Below are experts of layer 7 (counted from 0) of a mixture-of-experts language model. Rows are named router (the router's row for the expert), up (a neuron's input weights, with its number) and show model dimensions 256-383. Each number is 128 + 32 x the weight over its row's rms, rounded and kept within 0 to 255. Numbers have three digits each.
Before each expert's rows: "gets" lists some tokens that make up at least twice as much of what it gets as of all text. This comes from a sample of Wikipedia text that the model never trained on. Tokens count by the router's weight.

# expert 15
gets: " 1", " 2", " 3", " 6", " 5", " 4"
router:175155126120101101131135137094082110101167158202151107113099162068131157157122082092104148117146186157152107150154106124120097150113110166166121156135174114089090118138133123152081177114135116108140102064151166160096134167201094129099103158103179131130127094089124086121100111164069112124096119133124158123115147138124114109115054163132151140112179146167119117187140133127106159061133
up0:049133085075103087116077154140077160095175118143152139122144164121162173175113093145136115121189161112155166113137101157135161112116101185121139153125120090090164064131117156149077148082068184168082144106133130099121168140193105184132110128138166143102124116122136142141122096118071124114113146069075152163147168165117147074136108137168155150109129116141187128098107118127166109064091
up1:158174131137139210095138128038096077112180143189119071158141174134119165172144168156160157076133171099103184120174099112149128165154111128134133098187139093110141131176139126135156101114107122142091095119106110175151167187184171114140078127141123107099108204151117111083094150166073092097113101172083058125101136147119134147132137067139120112046147186135129138104086158096097129073117
up2:142196083181115156138162144078080083164135163155111155130140088088160123113077078152111071145098155107092137062163099149185115100135152148153103131091159073138145101157133115210168139118150149174133075145148127236162168132109141122091152108151191126177085149155141132113126109124110113125134109114130135136149122146175113073191110144154112114087114184138137118147133152169117153154149
up3:170147096173110160137116161099069116068186172116156117117112119125066126193083136126074135183122127103143171089150086128109114115130128158125093140127140031072137105117065103105061128109168169118145111082159045142124138106235032090131118116091160109122105106099131122137147068122159145135036136083114098098108159137154129156137141145106174142049105170127168132124093156154129202181118
up4:119134117104101118090113126093130151130174172145166120114138109111158096136103173154095141117090098103142115090095067134112168145090137147162103167139145069110143095153138147152082133116134152148204095096126130052144178127236206082163156125143148119135163089066160158137098148165089141149118098110079099025069152143139152132120172151145170130105133152107123159119190123126152096121130
up5:127118134163141146124159156132119151096112142091090131074071180057107132145158153137106097132187142155159178144121133164105140102091135146126117129083213137149086085151107108043132071124171223154098132130123136174139182126108066099147132131087088122113103159165103140132149018132105160145079174134149091131159134106165102150140125162156146121093154164119137110131096129116086132146137
up6:165141098095126189046193070102136090150089137172208176047104141066128150134107138096176129065156079174093164153090131104129171070132136083142192129104134104086108131136112155175109144113113104103166137075185163208156158111165088092154176074092184129130093162093146125147125133102123153131148105138116149143151158152114071129091136104166162111111135152139106110109150123137097133082094
up7:135152137107124070115156117176099109088168103145195152106114093166096162146106122133130157100168162167117134151176151172121129109118112151157131105047132146065135096134106197135118143107109149137117162071105112160164169091150085166152095165093126113168166102062151124142136071145127105116124126088145144116142086174111075103109088138095138115089186110145133150085146162114060174109132
up8:100122143123122110125146103119128156166169122168131108211137151119122150113153114111173127111199137116123122127145076167146123180113092117126158189079131081079163127134132125105158179107156116153143176118125120141117149187154119127085117136118143134141102123170151110129127121122096147181077084127030100139114153103125119163167156111135113147081117144137167109112146055137123098128128
up9:155161075114120142120142128125201109086180123101087136135083152149120130127120102120086160116116093170061137102092132131074119113109169146143148078136160123161177149117058135142163164116033183103113085120164096112085146153084116155102118089096157176134105185053167094185138107086149173170140082065117140130166114116103101117159162162153162113120147103111122140121137134145159148178115
up10:124081104109122156138129128062141064109127097080157103130127165107146093067119137126098119124106131177075113206108173155128190122137131177149136089131166064148129132182078087119127124119106147124142074092100096150101187098104102124084142155108155128063165155137126045202188091179131117168211161123141135168128121110087084139104099160112192113132137184139172131085121146164133201101096
up11:120098107160111136087137149098075143064154134155193143176119138152141117163113147170095185108094115103103116036135129121101119138135110128126078082168147079130108101146206146090086162158135087156140123100157201124136195135174184085145130184156151162107142065103114184073124154159117126128143097124168137113085118151113126141138105151123109136060194165125137117116102117146134106088106
up12:064101081172152106134130133093160134146122134138144179112203111123159153159173121113146128110131155120143084137172091193060159131184117169116098181121078112129118114148146125120101086100127121113133122083168054090115131126096084151104086078198107162113162059142097127185138101146124164113132112155114150161119110135137152104097136150098113114217094131129114131135144137207126159143147
up13:172160125114129156096149158113087130173188096078200143097119157124147108156125115140178116098122127109115144099094149135104149125096080161151077065087144054123102122148112142162053117169097146115129122151067066165161141133098108151178119092170132073133104137133120211087156101180090125130131128085157171136119186092109103157173138149117143089077119126150148148161111149152158194155158
up14:135148073088088171110213158093155118171117088133145111116064121124132088133167176206096159125133115170130161180146108102116111160150144126166190123188136117095097078193144141106128131159120088135159159096136154140136199154166055096113166110069158166134185154137110124162144142132104138133168093144087123155148110171075132098165083145147150134145139102133124107090176121153104105121108
up15:107125119144155126115107135091126092172158144175178170121146134095109091160149143137071161143102171133121149132151126101106138131107088152177137153144203097084092116105118155125144128141091078096116104079155109127154157135144106107142101117118128122093124112108110144123098090149121175096096145171107112213107116129129105108114155151115163127146190180162196144163107092156103100124112
up16:139198135094124099111141116144151094089172067131193163122163118140148178106136111092108188132111111139099147091142199143112080095156123141180156152180173073198103102090129136167143126154169101201103152123162168151094130124173083074120140129094147146071189122129120175118139138139110139136114114138137091108042137050151068097159105119107126110083154097111113134119103084071158106169133
up17:160067112139123104099087152133160137117151139071139114116111187088179115124134126160133123086145178130180123088086180143150104076122137121099142134090123107181149117185110138147086174153131094113142136121147121114130145166119124067094091163170180144094090140164156104115079129120106169125127109132133146087116170125133078112180050143078140098098088133120125148133194153106098137112095
up18:125116126122079232111100110095100164058192112094183143119122126105130190202139164124147122109124090124112142103167158089121149103134087169149111109117144037083095108143096119150093127112156113122094085117106110091144188146129126080155119125180123094115123170080136143110125071137104155147077126078103113109046224150104116170100156139068162109079109116134100174124102153126121124119153
up19:156059184149159104121171139114134137146182083134151116164103083153127068061130100118163095120120133144152139130143183097125133078161120132176097147102147109115167094102076137166149204151119158114118125116157131082129121125199150048132117077110102176097146111034115126130129087138141172178118124095134114109109129115139077103087140174119078091161126134084109144127090141098110118132083
up20:150082104139154098182141169122097151123100130133118121131128172079127123098113127146086152122120145128154096135152086197089157092167110118085120117096137131064157096118072074112128161088141126126119096121140176118134167159087130100143115119127101116197124168103137138094103100094118135177121122181100107150138110131162122048112073182108209155135138163089092094135072140123135171153139
up21:129160162136181137125142114111135126098158091113097149150126120145089109159132152062128163136142125114172168108148142116094081120172152172106127087093134130173078114101106157114086124136148193133130148150172158135143088134180184117109136145135178115162165110148180108099140142119110072117094139111141156142103058172085114117153075162142117106103161115112163123092060143166126133194129
up22:180107187118136099098165152115089184093174090120156156065160115085192112056094113091175138137149105087120151092154139195171115125133118133076152123160165128208166114149121094144104137109149166175099142122135113153121190134143071035111116088127112120075109085183162106132136048094071134162095143083120075149056124095136076126115133148099109125133095161137103091192115168096091148087110
up23:036122167094109158098129157128071115144153107129127148115128129164098110170149105151163073152149128173150199116110089138139127142117125089167100126085151119172136115108116096054164117120113090109139102110140180128150108122140090115149099085099139164177200110117091076181141082107132088102084165145154161155064056121117093063132171146104177120075132173128147142158064154202105066122159
up24:119117092121170123070129161112080081092131143064124114150141164166127083125086145168089203110079176082159147147100158098103101125180148175152133139159125068169159135156189107102097145143127115126081098168164157133138090209114157108102146120084162098152105075112151104097118108201158102103210119182142125101058108106112127072106096142084122147095112140125115121146120142115086132127088
up25:141097101113125089145127156082104116139060067096174115134100098096177149143159157163109137083103151170095145096126125137140162102122135101171088147087126104070103150128120112121124111155093093106103115095096062154156100143127142149098112101193159112130100139157076116104149109201078167149167121165106165149166131141100165136079117201171166095119173171148115121116128093113124113034120
up26:162122124092135104165147104165137167133122134118102136071123084121126097169156119122133113141181091196083123124096153131108164160107144094153213197146133161164116149161065119095146111153131135119164109073111133129187133137195167182118143150079076160138104142117135151135124106100074067122129074129146029113178134126093125115110151168169150122115112135090082089065148132150151115163130
up27:157157196121125093181141143131130097119174112120159128101133096120105069121139124119141153111176088097155120066118145140139152181132128146155138163125201132134090095113089151108119124094135115139082175107149188163168167199189178110161123079105075146110145092123080114095113101140103117030125151132156131084066062096148111094126152170148094087151078174112164084139133187174072112155119
up28:132114194109163106149083171186137142110106087104157096096130099137081106101095138149085115061153144163096166165090161129102133122137147096145186130086122126114106164181099136054126128134155090103106137153145167178221105159164125135101131118098043157119135216134108105122154118094113095143155150154118139076177095112107151128118152182145126133056111120128111102113173127141144132168099
up29:097168120134139095105124157096120171153147148152198126074129108095154079135135171093158122086101112117092133126122148079089161160145186115188156170143153112173106139124106150097102121158097141109082135116157144123160190120112118147121118101109154113167163098158095137103162128123076170123159100152082133067138132098089138110077106191113161099111155143141139152151106069122092115122135
up30:165086116137097164087091120152175098107058140131077146192112184142148123187102131152106114121172133154093112132102144111112145147148124125088105072205121156104102144154076140136131162060111120141151139114155091113077133129107112131091176111106158150075140132169118084097158119140159064165162079142083082156128140123106128111153159094126158081136064150101170070120109188130126129109147
up31:108114173086127144070100126118161123073071096102157080142136123140109149179174102104114121126151157179097096134137116122125178103176075182107151148160134122096142095102097087158130145126171116127111109114156149143123162159162109130087087170113148118161158193094180130111102121130105128167186075161108109103177149100124113122082132143098175170077097134092131162114109102162094092156152
up32:133169143082132163131122126169146143043097102128115087108123057118156127129158093116093098164171126159134176154137096144194125179073086108166184157115112123135078146123129054143113131150076115124161107098136197172107089183137188133096150199072145144167113180123129152167115132106083099183138063165151135161160139123058087132171137189125125103128134156134055126012155131153149136148146
up33:060120108129180149119137155133093115179103164175100133069109092139100103117120148105122157130127126160047115141147160085115116138110136153137134097193179126120098122163150181095133119081110113149090133161150130129140091139104078115127180122139153113150131130144139137128130096160164116150171078126074129099188157139127087113182082157122117108120120105125128142086148159111084112138111
up34:163155151173053095066161151165118074079153083144174079120111124171095168107130134144060122152134174095137134106186164097125107152080107193143126119090124156090085119143066140161148162088116168126191121130097089103115126138142102126078168111116129162084137146110160119165094108158123105147052109097094129147119166152116136154181096110150159115126131122103119115124161157149123141125125

# expert 16
gets: ".", ",", "N", " /", "°", " 0"
router:134163158161134064151098161067053096121136074168185111155100133110112173141176096118116166101064121181132109142133172113078128165083101110147161148127153117105106142122142101124113122167100133144131079119084219162188097131161155067143164146097121074132139092146147109130129127159073140163098124140110100102123104115105085139179054145168146087117182113151153127130111131135068132113130
up0:119075144204131154124096142082143119129092136100178079147129156179124195142172106153059203156114124124134154104102158129143152098171129134124157175164114150136098121176150077120114200122182174170065155166131117091169089152121119163105186143115141164154143047091129137074110112079126108137158114128113126101151189115066135181135119164147158103116104122147136150208141069092156125154143
up1:126139125095144149127176117123187155097151142073125088165105148097107099170114179134169108098109156158130144135138117117103163156147151182189112110131152141128161089217149210162149111077131113108150112111091113094073145148117148156098156131102102142164084140101169104164102100140070071179140104154174137106141172201092099173127064110148141066095131164146092067090136138167072104113129
up2:117144167103071110155115174096129142126167126137145107155112162095142176134136059108115108154100149137088139076081102145095135157172081126141143143106157101140068150128137111145124153176082203193080155075140141142136126124138069069172135140143111138138110093107136146159097125145094114090137163091135117097151142110046150126157143183162157125087121110126156152145111154134138127190171
up3:121161165156128154089158165091098127081173129114147111127132103100118145104123162128151116131109136159119087109125105136081083139095128169144163128124087134138118133104112157133113178145073126220145089030096108181136158153149132088104151146134119161127138070138126129128187117131151109109100125105120077114134150146084086130128101140147086131139097121044168136061109100132118218153134
up4:048168189145125165077062124145175100119166123166114098132185147104145112095154150174107139104148146127084192117120099131117127128137130203198151149165117084082116096167092150090153126129146159153161122126131091127146157113153099138076165132151184142156144099118135094115109101112077136117145135116163139133076098110185075145140100145143153115088118115093136134127102136082074142106090
up5:118212118136145132110100129121119125149155152142169086121138082170176132174095061147126074152093148201089156121119114085146125103127125139193163133109111144127147109083121139099111157135061148138103132092154188131124171157134140075122123061092119089154126063118158132187149144116189125207136111154112113157099134098134122137136101148108125115098085105117152115125089187181135130134120
up6:131130201132163155101086108170179124118127124118143153156132166183109090192063071169139086121159132131143160124094121146100111087081191123118150095140097121104102125166130138119095172152116106111176145186132184167113104077203130120089190157164159172176159216148111160135180132134148103109173124101113119106145104178120117090132179115100109174058133149117127136129124149155112117144131
up7:120161128099162149140109151169103129086116120116064130114091085182088133154145108097107121095129202091120108162142073141084135106154133130098167167161151161086137150114112103113146134158207138090153071094114173158120078131196161151113120164136131119111129124148139113141121169144124111118101187140159113098084169163137130067053073181119143149118211110068098103131140139188122129022125
up8:159176088149108103120187087105126146172136120090103112099181138167152123162154054140093170162081081157086136096119105101117159139118156104105122093182059102098118168094176144108130147088067138128160128110102113068157106139159112155081128093076189106103157112111131138110158147112144094146068065077121118122147135147091099162147127190156154091163114135065082136220109168108103218169131
up9:150118120115197075115172161101081128124111142100182136146144134087083104176130148095080111123182159127080110150055077135080126112157123126117181148148131122127150125133113137130110158102104134180097118128162118119172112109115085134115204132147133159168120125056174105104110121087122114119136118181141109132086150117182101101090087092108117138058201119115082129122143150141128140109082
up10:083135098131145153123158116182119171151157104096160158148102137105072099110115167123085126062164166112084105148142155102093115137146065134129107106190127141095079146147205137156125170118162097124147096111098158107151151173108178064128101128125142139090094110163143116112104113112136129108159133131112135160109178160097088131146092119198091107109118137120174168096147123118098107171163
up11:135101145103110111049087121086149162112102149151140120129123125166075124102108119162084128139102128142103123108139111171092119137123039066113114114135093082084082143156099154189116113121159117139152108171114118137088155107118139122170128112115120138111144079197142184121123118065143092183110143159128062139127164117148114120107171151081117132152019139071173147150157126164101141144112
up12:156096093179175060123148175046138142212177073165176126157067113140144134122110119164149173087085119159119107148110124166130114150119117100146141146173088138110060149132129139053111179137193122107062148160182088093210143141160169175138142095112105104130137119158163129133126140099174090110165081130143119049100132145110098144104114175157050134170099106102175171194088135105128161144116
up13:108109152147180150132136168112146133153131138086097126078131141151069193160109056114104129144110130165107079100141152179088148077160139154133069141175145137177179107104062162097159138120093170128062133097186096174108120172112153120059113130093112138158144116131170149151142152126104159158136162175133089116100116149061121136137109179119066122106197109160134077116109101100174077130155
up14:115114126161167180074118135116136086178100128097126120140159120141103086081158198178143105132085120125139182060153177182150121117154213149130157128181095123046135166137130119195145139111107071119124142143141072115118116092179076094085144077174103121118144074073185138134082072178113091124108110125125143169113164085116138124118153171144087093148155129103110104095130080139116143094086
up15:122167141118096115151152178071097088102164101058116109152071168083070158138099082183103104126126143042121134076169105105127096128135178104144112083138164157132097134116113162103145143135120145114179059084156121163124075166123130110108136111158106133113084159127118073190155090122110168107175206056122156124106121156094054165090103112125137117180187154147089108127066149159135133082045
up16:141148136079095170142153136133162089106144138097100110120144113168120114134077155090181129174074130169125099127126124116130139172165169086206134112133140112079122100146148101092101105141084133146116155061113188123118173156145131162171143123092096144143078124154124104156152155176098072112133146081122127147137119080092119145142150115120158067184154080125138161102120171175168107156106
up17:154091096130176074137114173132126128088110051146153142099181120126121155109163117155138122086124100096131107096138124167161153096224120152068134163137145100118128116152134127166142181148180205127192104076085111106148088150142194096140165101166096143185125103090138114091137087075104120167113131120110083122091159138144180046108120108105153087107112104110143123114105123173075103064167
up18:143141148126151137092137095140106109176151121144130144108111156138129141102101118143185132141116119145177152151113160142135140189147112151175172143115106110067072102115140187080173141112205121121173085152152090157114162079198096086157138114113152139077125097162141175149072076108091114150191085102215149115068138130139181120129127161172150102087123127100149114131170115131186135150074
up19:137111161145134118137129142148195128137099180140123071153083129115077076126147104146142102147127157106141144166180104198174127183187134140129146185110101117169053170173153110122142212085106141168107152058062135108113121054128085093103170107122146153113107085075132177143111156146125071131098148130170127096128089084167138135153129126126110105109098146138112082165099209170134143154124
up20:115092127119115092106123162149109159159150141114184096076082156107161168095137161230100103122150105111156146133134123141140126063156126159123121139158137155194123134184036201143112170074124151202102123122143156167145126185111173087142111121084121139150125191102117104093161137111098170190116139072172151115067128113097114107093069179145169142136128151127099128100191147102060110140134
up21:171167154118145116158170139137114160148169089132156099160159167125160146140115131154142156074118134089136096137115000137145166173155093144112111189175084118114081111163128076104054148103099124108128178124090105066159089119140163118078113099117105093122159137157176132150129131181138124121182126092153132113097131143112130135137161134125111064118135139194167138132166112174067114141141
up22:184142147186143098135088107106109129119207156122118162152115157103164108152102126175132110093204135088125157127063054064141129118126118126117085142156122125073106090187109127051142125105187146152185067073121098135121113109129121175164084114050098116137117089052090126164151033082105099069133166119173083176139139133077125157138138079108135098129125185084092079148110150148169130135103
up23:135125184096123117129107116096125164116099124117080151141115095091129136177173111113154078131129169150119144114131103141092134171135065078173131142126119140109115102113103133134161120129051188221136095093178153177201149150126123098157127124147102139144140062126124124146117071079097142206116083148097077129164186131107147169136207161145126118147149148137098107175114168191089154140154
up24:175183118147090116143076151123123162129112121129118109116139142118143136152166132154129110116225163130119128153176135157040149195122171139164101124172089122187156145132118136162105115147109136159163065127172125096114134151117094070116125117129079111134169123148109120163144060135139114105144157118079090115159135176111145122111089131115095120164109113106111081132125134165107074134138
up25:149102132119069162108119105186135166153089140161207137106121142089090124106165096161049194149146127140098225183147100083129117127151115141096155104130188161083116136181134100089099146107173081133150125081075163102096127156171085086132142128114143185154142119114098134106121077144052128137111145143126078113135154136121102121091146115116155119131134129144141185100140144073153134154069
up26:135138150146085159146155115084137068113160156151215097112110168123150212143074118150101126154088132159103127101132152084138104137149135072136149120090177126124129096143134175081151172120096165135036129109154134100125122198125114138163155129114093121166168084095240179097149108147122136074114160091091125150134121149040118128182222149161111062134070105137151131136044194187117147102152
up27:156132132080142125087172139142187138127147105107145172146118123090085126193163089153150155111195142131150168139138089136084148128172148154168196109150182097079123142160086129127149126123127143128133118122151121191100186111146094131155103141146137156140118174154143147140118089138061131164173093089099114123165162129085100118102126139145113123113174151131137097104107126127108175159131
up28:233149158055111098130193115113138110123053039139161128138152163096137115138148098119104171095139118130066064145143109092170168136150110132131179138140204108134116078142088137062117105169120173138129149119145121128132168161136165151060146131092159140181151169130146152171148105155125095090100167121185163094092122111155094186159106138142103078007065170105128077137121119123131157107137
up29:179146142198156134122163100094146101092120164105121056129156175133147167132129107204119111200073112126082157147082140130147155146183188139166095115155146100135095163156176110152146136134105162193076150110114080106182176069075123095142214146107157076137093085107126098159149098139169098144115123059154206126106081110148135179191113143157102095143105164041119163166123172144148156139111
up30:136114159119126131094219206089156109118187171131129108157110140149137144099089094140127093149102116162104133091105150145090143128129104135079097126094157091170097093142105122060150175124131142142191145062115159149134199169137150072089151087156101140163075103152134068163147082138153108173079122073097136090138102160102087154109122137128119108152130178120192137114118139187100113089146
up31:170120107120151125113160162131141131117145132144109146125162131107178138143170105158068166136100100143129107129147122174119127127140163154132126183142173116120090124140137149094092101086048150118079086088147155147103130087112080102123161113093098077159115138123142146171180121123145135133134101138054105140125110129185114090122139128102100140177177097084121112101074161101187125147156
up32:136201078125121094102122079100149180147109136129156106104117119064139135137113112138137160154085089172111127118191093136137134126093176157198149177088076109106102153138103136146127189124184098151171162067138129142164145100153089096179149108111127083112188107155137177153111193096075119207133124094111171110179167069140127097128077169122118119201121147149151084125122078128068152119100
up33:155128149137107110116162148128119126118132135111163106124163131063098137162112173108131171074115133093149133079159111128105122132143114114122125170147096117130075188112095086106089129130150133135184121101072159129174172144121108147162186164036144104086142151122143160154144126166163090106131191083112098134129134140172099165124086113138146131140050082145111091047161116149080087148131
up34:148155133080100106085149175102111086090129109133150139124160148114108142138125184116076122095172153031144115078125101070116095135103116188140185135113117143110132131089116119118148152115164143094143093128111104174127091136141093128085117131114142105142127093120148098153169111177094133115145137118096189085147143113143172090107027126163113141146182114017154162032204131130142172092126

# expert 2
gets: " the", " The", " his", "The", "'s", " their"
router:173163116136097084108169175090088094084144115158200096113103137120135155169180124156075151106128169102097129126083123129058121099141149182166178139122201138105117073175118167147117255075074137135114090121118146188136165134184141140077156150091146149157104109072179079149169144194108139193166056095119137126152136154122098071137137141201170105154198120120179140102136121105102120141099
up0:109124169125121174158098119163127086174101118111095162142133092132132128177097142095125161153157136101127068124138108122047111130076083117149197186119114135174105111103106107139113131094170163215133111114116134113121092094082084122195131170177120074064116182153082164106147111131135164119105116076134152164136058067101165138142149126134094099101153049118149160178101072137192114125101
up1:117087104176134167098077196168145122126136102124132141118126119149093076095163146114127138123144130101090164147122067082116129141039133174131139181144123141145130136106098116144079110156129130165163123130094102111150158107126118116196172140107165147120130172126125123108075088101139168156097103124122043103103135167117136147101122170135118158113124139121082136123150104106153175129084
up2:091174163083125124156169184112143089154141106123120120111069139118220141188128092202118180110034184173155097162100126096122095133177122150150062090133101141110067117128172129117091094139201125094129107128146130105134144146142140166116112089103117137100122099183148150085143200136094068105132109099113216134125129099100164127134132144143090116143143160109132173108135137166090145101113
up3:103148117080074137171113110132151136160217096092163124184082093139070165088081128151104117107087176112111149178163072156094104149122145221140122119102123114164148118155103165126079090154116088091126105102143109142151143169137134115198067125125141088129120159106159150152122172129127095114083170102167143150112174062118096148127060175095087083139123141090175152193100196156132188092157
up4:104158164120101131121092185135171100112149131086128107145056198127153161118159131135117101115165170112154200083155139103165111082153127202163099122185148134172118142099092068116158143125082099119106113054119153078131162129107122101146142187144166117136112132092161140157117109145080137103131052168090103149161175127121119050076137102110178116114129094154103115135153204118153172144099
up5:115170158143086191149098158130146125097218111125191123167109151117041141112104096117114108085173135074163136146153088134114169132127084209099132123120084092129137092128144106109113165135153175193133096106119183162115102173152196112214095141080075157149200163091145118100112140130163122128135127067147105113116129198110140143074039165129134146165170099086161119096103148147097170079136
up6:150132126138142163113129138132094147106152101111119169101096198144118128160131176101134193081156162075208198086137066145088117089095119124150069147160164146169123190139169044142115077153163120189192088145126133163053153086128140089148109080140150149098110115107129151140068117153128153111105157139143130148085112122141127069137142097143115091127124164163108112135135126121058138076086
up7:108095178160162118099129176045109160108103077123131066160131099099104103122142166091179106135120086117139175118154143104128138126135110136155125143136109086110141168163095152115135156163114074126169133121094157171145192107089073176103158134149087153106124181142156119120129098091091166103113108126094074141148150127154084184089140171134129144137164144100075064087163140139148148150129
up8:160177121180190186132119136083128118100132088151128099129158179139096145111141101103115123141127157096111171155140105121095135155130097112116102171142118059122152145148143190167131107124184160106127120165074179203133168191121120108124108140120093164098169171085124170104210085119119150108127109160086086112148140097108178109139097159087153137123079122141096152106107080124114160074139
up9:089091190091088124160094152149111108118068094140156164150102127129142135184204149143154116110146125145134138145128126048141132073080165084126109126140169142161165110107193125120130172144113101130089141157123149095129124125141216144124149067130125123125119136191141140070125154090136139107136098173140138128175113121139084137156152144158148103091130162169115156061148126147166120139086
up10:130169119082146144080149135115162103146149148144119110163178122119129189203127063151142118177151178156156131192176132088183138088101081099114146133114151104115127123108150140118086076149149128121084115107161126133128096101142086107216146090133159118160110101171105139080109127143133182131112137132061186137101134117137150160117160120126146128143105115128171182108174162134150140104103
up11:083090144132151080108161131088163135154148066159169108150162136125137138108145123204046131104098165111173174182136101136112142104101143127149135131130211112086110108133159122132138092095150067181105102121115081114135112159132154109093072179114124086167126118077174131128165116148093105129114146133080119108161110062088124120144085107099175120104118117134092124130116179127027084122200
up12:144118156097069099121154101109123052127092117168165078210082122123161123156102124146084113089110175094118148114100073130138096167106116183072116164136186104137119060178159148154114133092114156135106096137153110108119175209144139144070062145083139128102149108125119106164134148076147121102117178109190110063120127124142136166183066129135116125120119164099121141094148083155146117192173
up13:152086130079104188107105137128126148091145153082101110118120107131137131144160104098125118170128113157090126138128120195112152170145121120181207216082134150143130144102082090144117079102142133184148146072155149112098130135057086193075167162090215104139114102133167132102165116132056135112134135130104092171110139144159107137146170171172122128094124161127064147101129141123095196133122
up14:106071121148101102129169099135120123101120117142145136126158135124123200113149109124185151128206151077187193144157110149204149199157153165131099142087110098149104161178154071130081109129146146162124149124167158140144178143151045055101124141086117173142142119112126129152164177142119162157133156136106129060135157173098126139092112127097118157102122169191100121148135100054097121100163
up15:079073042149163064150122143144134171151139193126134124096111113135103128153144116155151152134148123118191159151159112137097116159145152088110193148055118182124106201093074183141071134125130183176144122098160148115177128148149104093110130128139124107131135118095145088103089135138069177106152135110119131092117152125098074101135129175070097112114150116113107093200095124101098140093102
up16:060146151107212088120076124124089110085110105143094107158110121132098154138117092157078100109155142120186131114182085166147105135162135145131130148126165140100101120112082055107125133082126146153121104096078180140131147139174124080158150166078132107079122109089190139160184096093081111093079185148075152125148135086159105146110127096136149139066116135151178159114134160103143152133129
up17:096148204125102121141117130095134152124165108155180066149079114118172191151171124085148132142182151097144100180141111116158132109061066132064113158089113129032123121097212170146134161134171126088108167146162148107145135116145120152239104122103165111149114137117142147108119147143191109139117146076118161125110148146089136166106102099098114111111153074144159164158186106144147103151145
up18:141039182156106088150160135083141101144102115076140112139121093138125173124119113135132140176096115095174070092121108139112146181110171108078172202056153092137145145113104173115096124166193104156188139133118132143127128132131122138133138143101161165106098154139165137087139196134085179125113149093080074102130159094123133206148134185116088125149087154076133121116191153096076138144141
up19:178127180129153099100074141139080072087158098126134102116073114141105129119148163162172166160176179135156113118148123070164118119096118118105167145128136136115114179102092134133099118150123128123148099109168122153143161128189106135111146120111143173104125164095130135118083120074094161083129138094152132110149160203044137149173130113190174105143183159152137056110131125132142156046108
up20:194105145072030094073123131123174121102077149119193137152105158129146154196136091105151166098068170121123075128137137109128181157127118122097146101136136072079113040219149110142114159078153133136168129156155133155094112120156091122108137153084125140153112087142142159118165153065152101165096154090152121149164126109091085193109119110140164098067103119135126146154148099075160106132130
up21:191142148130124166110118163213134083079079108111127156148160111153111110137131155149090145124123089194111105122130115096142142153103138148093175126182206117119086102187128104131130113125160138177110136107136149119109079115153159133138110094124134058139145140115080144098103089104161140126113103119176156087078088129126143157151132121123085096127080101149155136103126169160098098133131
up22:146108162072100151109073072155157113162087144164126147095159057151158178137076147076142143166121089147112135116142113164057162117125094131161212157096112096153155150110075140095066134133097165148124047121118123152132153065129144132163189129094153072090126122095102146137201168112064176124096154108114130144131137089114087170124158169194135073121055104151159133079083081092109155147152
up23:162101102160128107162089105133118158099133151137088165080156193065144164128139148137159098095193145159147163101152162156126129096136051092141073116139052154101154117168101129160089139119138136092110192129065147134125141155112060141131164134096113111137130146128115133132157086114144164143112131107122080097156132158186103127166146174126150139117092190103105098147120135188142127132180
up24:111126086138143176120145144075120133175143160151154116094065140133158222182121098208181123124081154118120144093149129150100156112112091142175104125164042150186081122133137094150113067119132073110124194125123124170098099115159097112125165158118128124109165109189168142099132140106097099117129092161057176075163106147078096116184113142167138133110116103161104161093147075136116157151173
up25:130185097087109126127104181145143154092102156105103145119111141162123095122149138115164154138166144147168128141146022082129097087097113124114138109173130150177107138106166104155141169129148146129143145129150170116145149133106124068189109135099152137115109226164142130167143172161157115108117082147116162151121166110106132162137113140163139138148163114156111132193085073113150142114104
up26:098089074192150117153171114077133162174109105105156068178109110105118136130136111160111083128106176073125120162144113140144093091109155202122096123117125072119166116128161064155077152096161136099140103131089113109148138143133127092108080115124089128093118120138092134123166119143119155179100152102070173147104092156146171150096101185092094159060085169195190077185133106192143147133112
up27:120098126121160122149119146091139077082130105091076090086104088149116151090101139148128070064106185138135104098191122101094117088139170081128107133114165125162150062093128138156140098170088146158153144084116144169144194165130105160139141120143110123112145100096165160120195120160195158122089107120142146129164098125083112135081148171127179100102147170163164148131146111213166140135103
up28:172144161066098119075157117156109117115121088155121122100111112135136128177142142194193161118159133164113023125116195125146149196081137156179157157116114152143142107150157121092164119176139112115168058145151138194117170129144091122125155185075146077118130137111134145137178099085136061106115142132113152119154120161166122148152126111150134114092184138132120142085127056097127158164123
up29:118109115078101132114107152156197124034111073121104130091057214088156142124181132194166089107120175181099117098128121085156122102142146122132107100120149146138118191112124153147108153173163107130126053142099154176111134179113149166104107077160125113100138111177113155127067144105088142135161136109156175098133145119105156098095133147109159095142142114142114103112176060211120171160086
up30:102130151166164096193124121097132176149126041173129156094156161132098110149144030107174090106157136148088103142180071129079163106185095072183115112097159123115109087146123000176130082132100134133179137085114135110177140182164158116099166165121148121138145134093107103145182078104130149173138071145114088156087120216098157131156107138183145099116091159086052149118198108153143129164171
up31:072151106073123185126157117088118098149064157113103109167075152146134120206187051108156101153201167160122129139151157109220175107131124139137104115107134160080112110107145105143146123168093104109147140086149108133129151099127132107094099092133172156141119167165127135129096103081142099160145064100086183152184128159153124138137145149149112117114141162119146115123141085185164146127125
up32:130081140139112061112075140134171113174177154103125118154128132100126174182113123158132157112164191124147110171117133097187126118113237125063080152091239110053059123101087146121108144163138175171119098144130146108090175089115185093157154183142079126133093101098121199102091150131073156089150095149150161149103148099126151073063133130110135138117111123148120156132130129109083117154135
up33:118086152085088088119143127061112161095101180087132142134115158135094139098132154100156141118135117117178066135142077107108146184131153119104187150086152122113119139137098077111092133162134128117128127076119131135140163128134097159081151114102133116161131123135125110085145103136078181076108160142137113113074138094169121189109143156127111108172095177132125140093111161148090142105108
up34:165126131118151120086148111118170121109156166140109122144158119148156116095113075179110107117124173144110135095126143111104148137101224077174137160059172090127055117129079121085127118197129192147190074160122161142162194122154106142130099082151196131104122070068127179152150127122089213078101171109122093122139120106149115094068120103109147107161112149117092139113087170132102121128176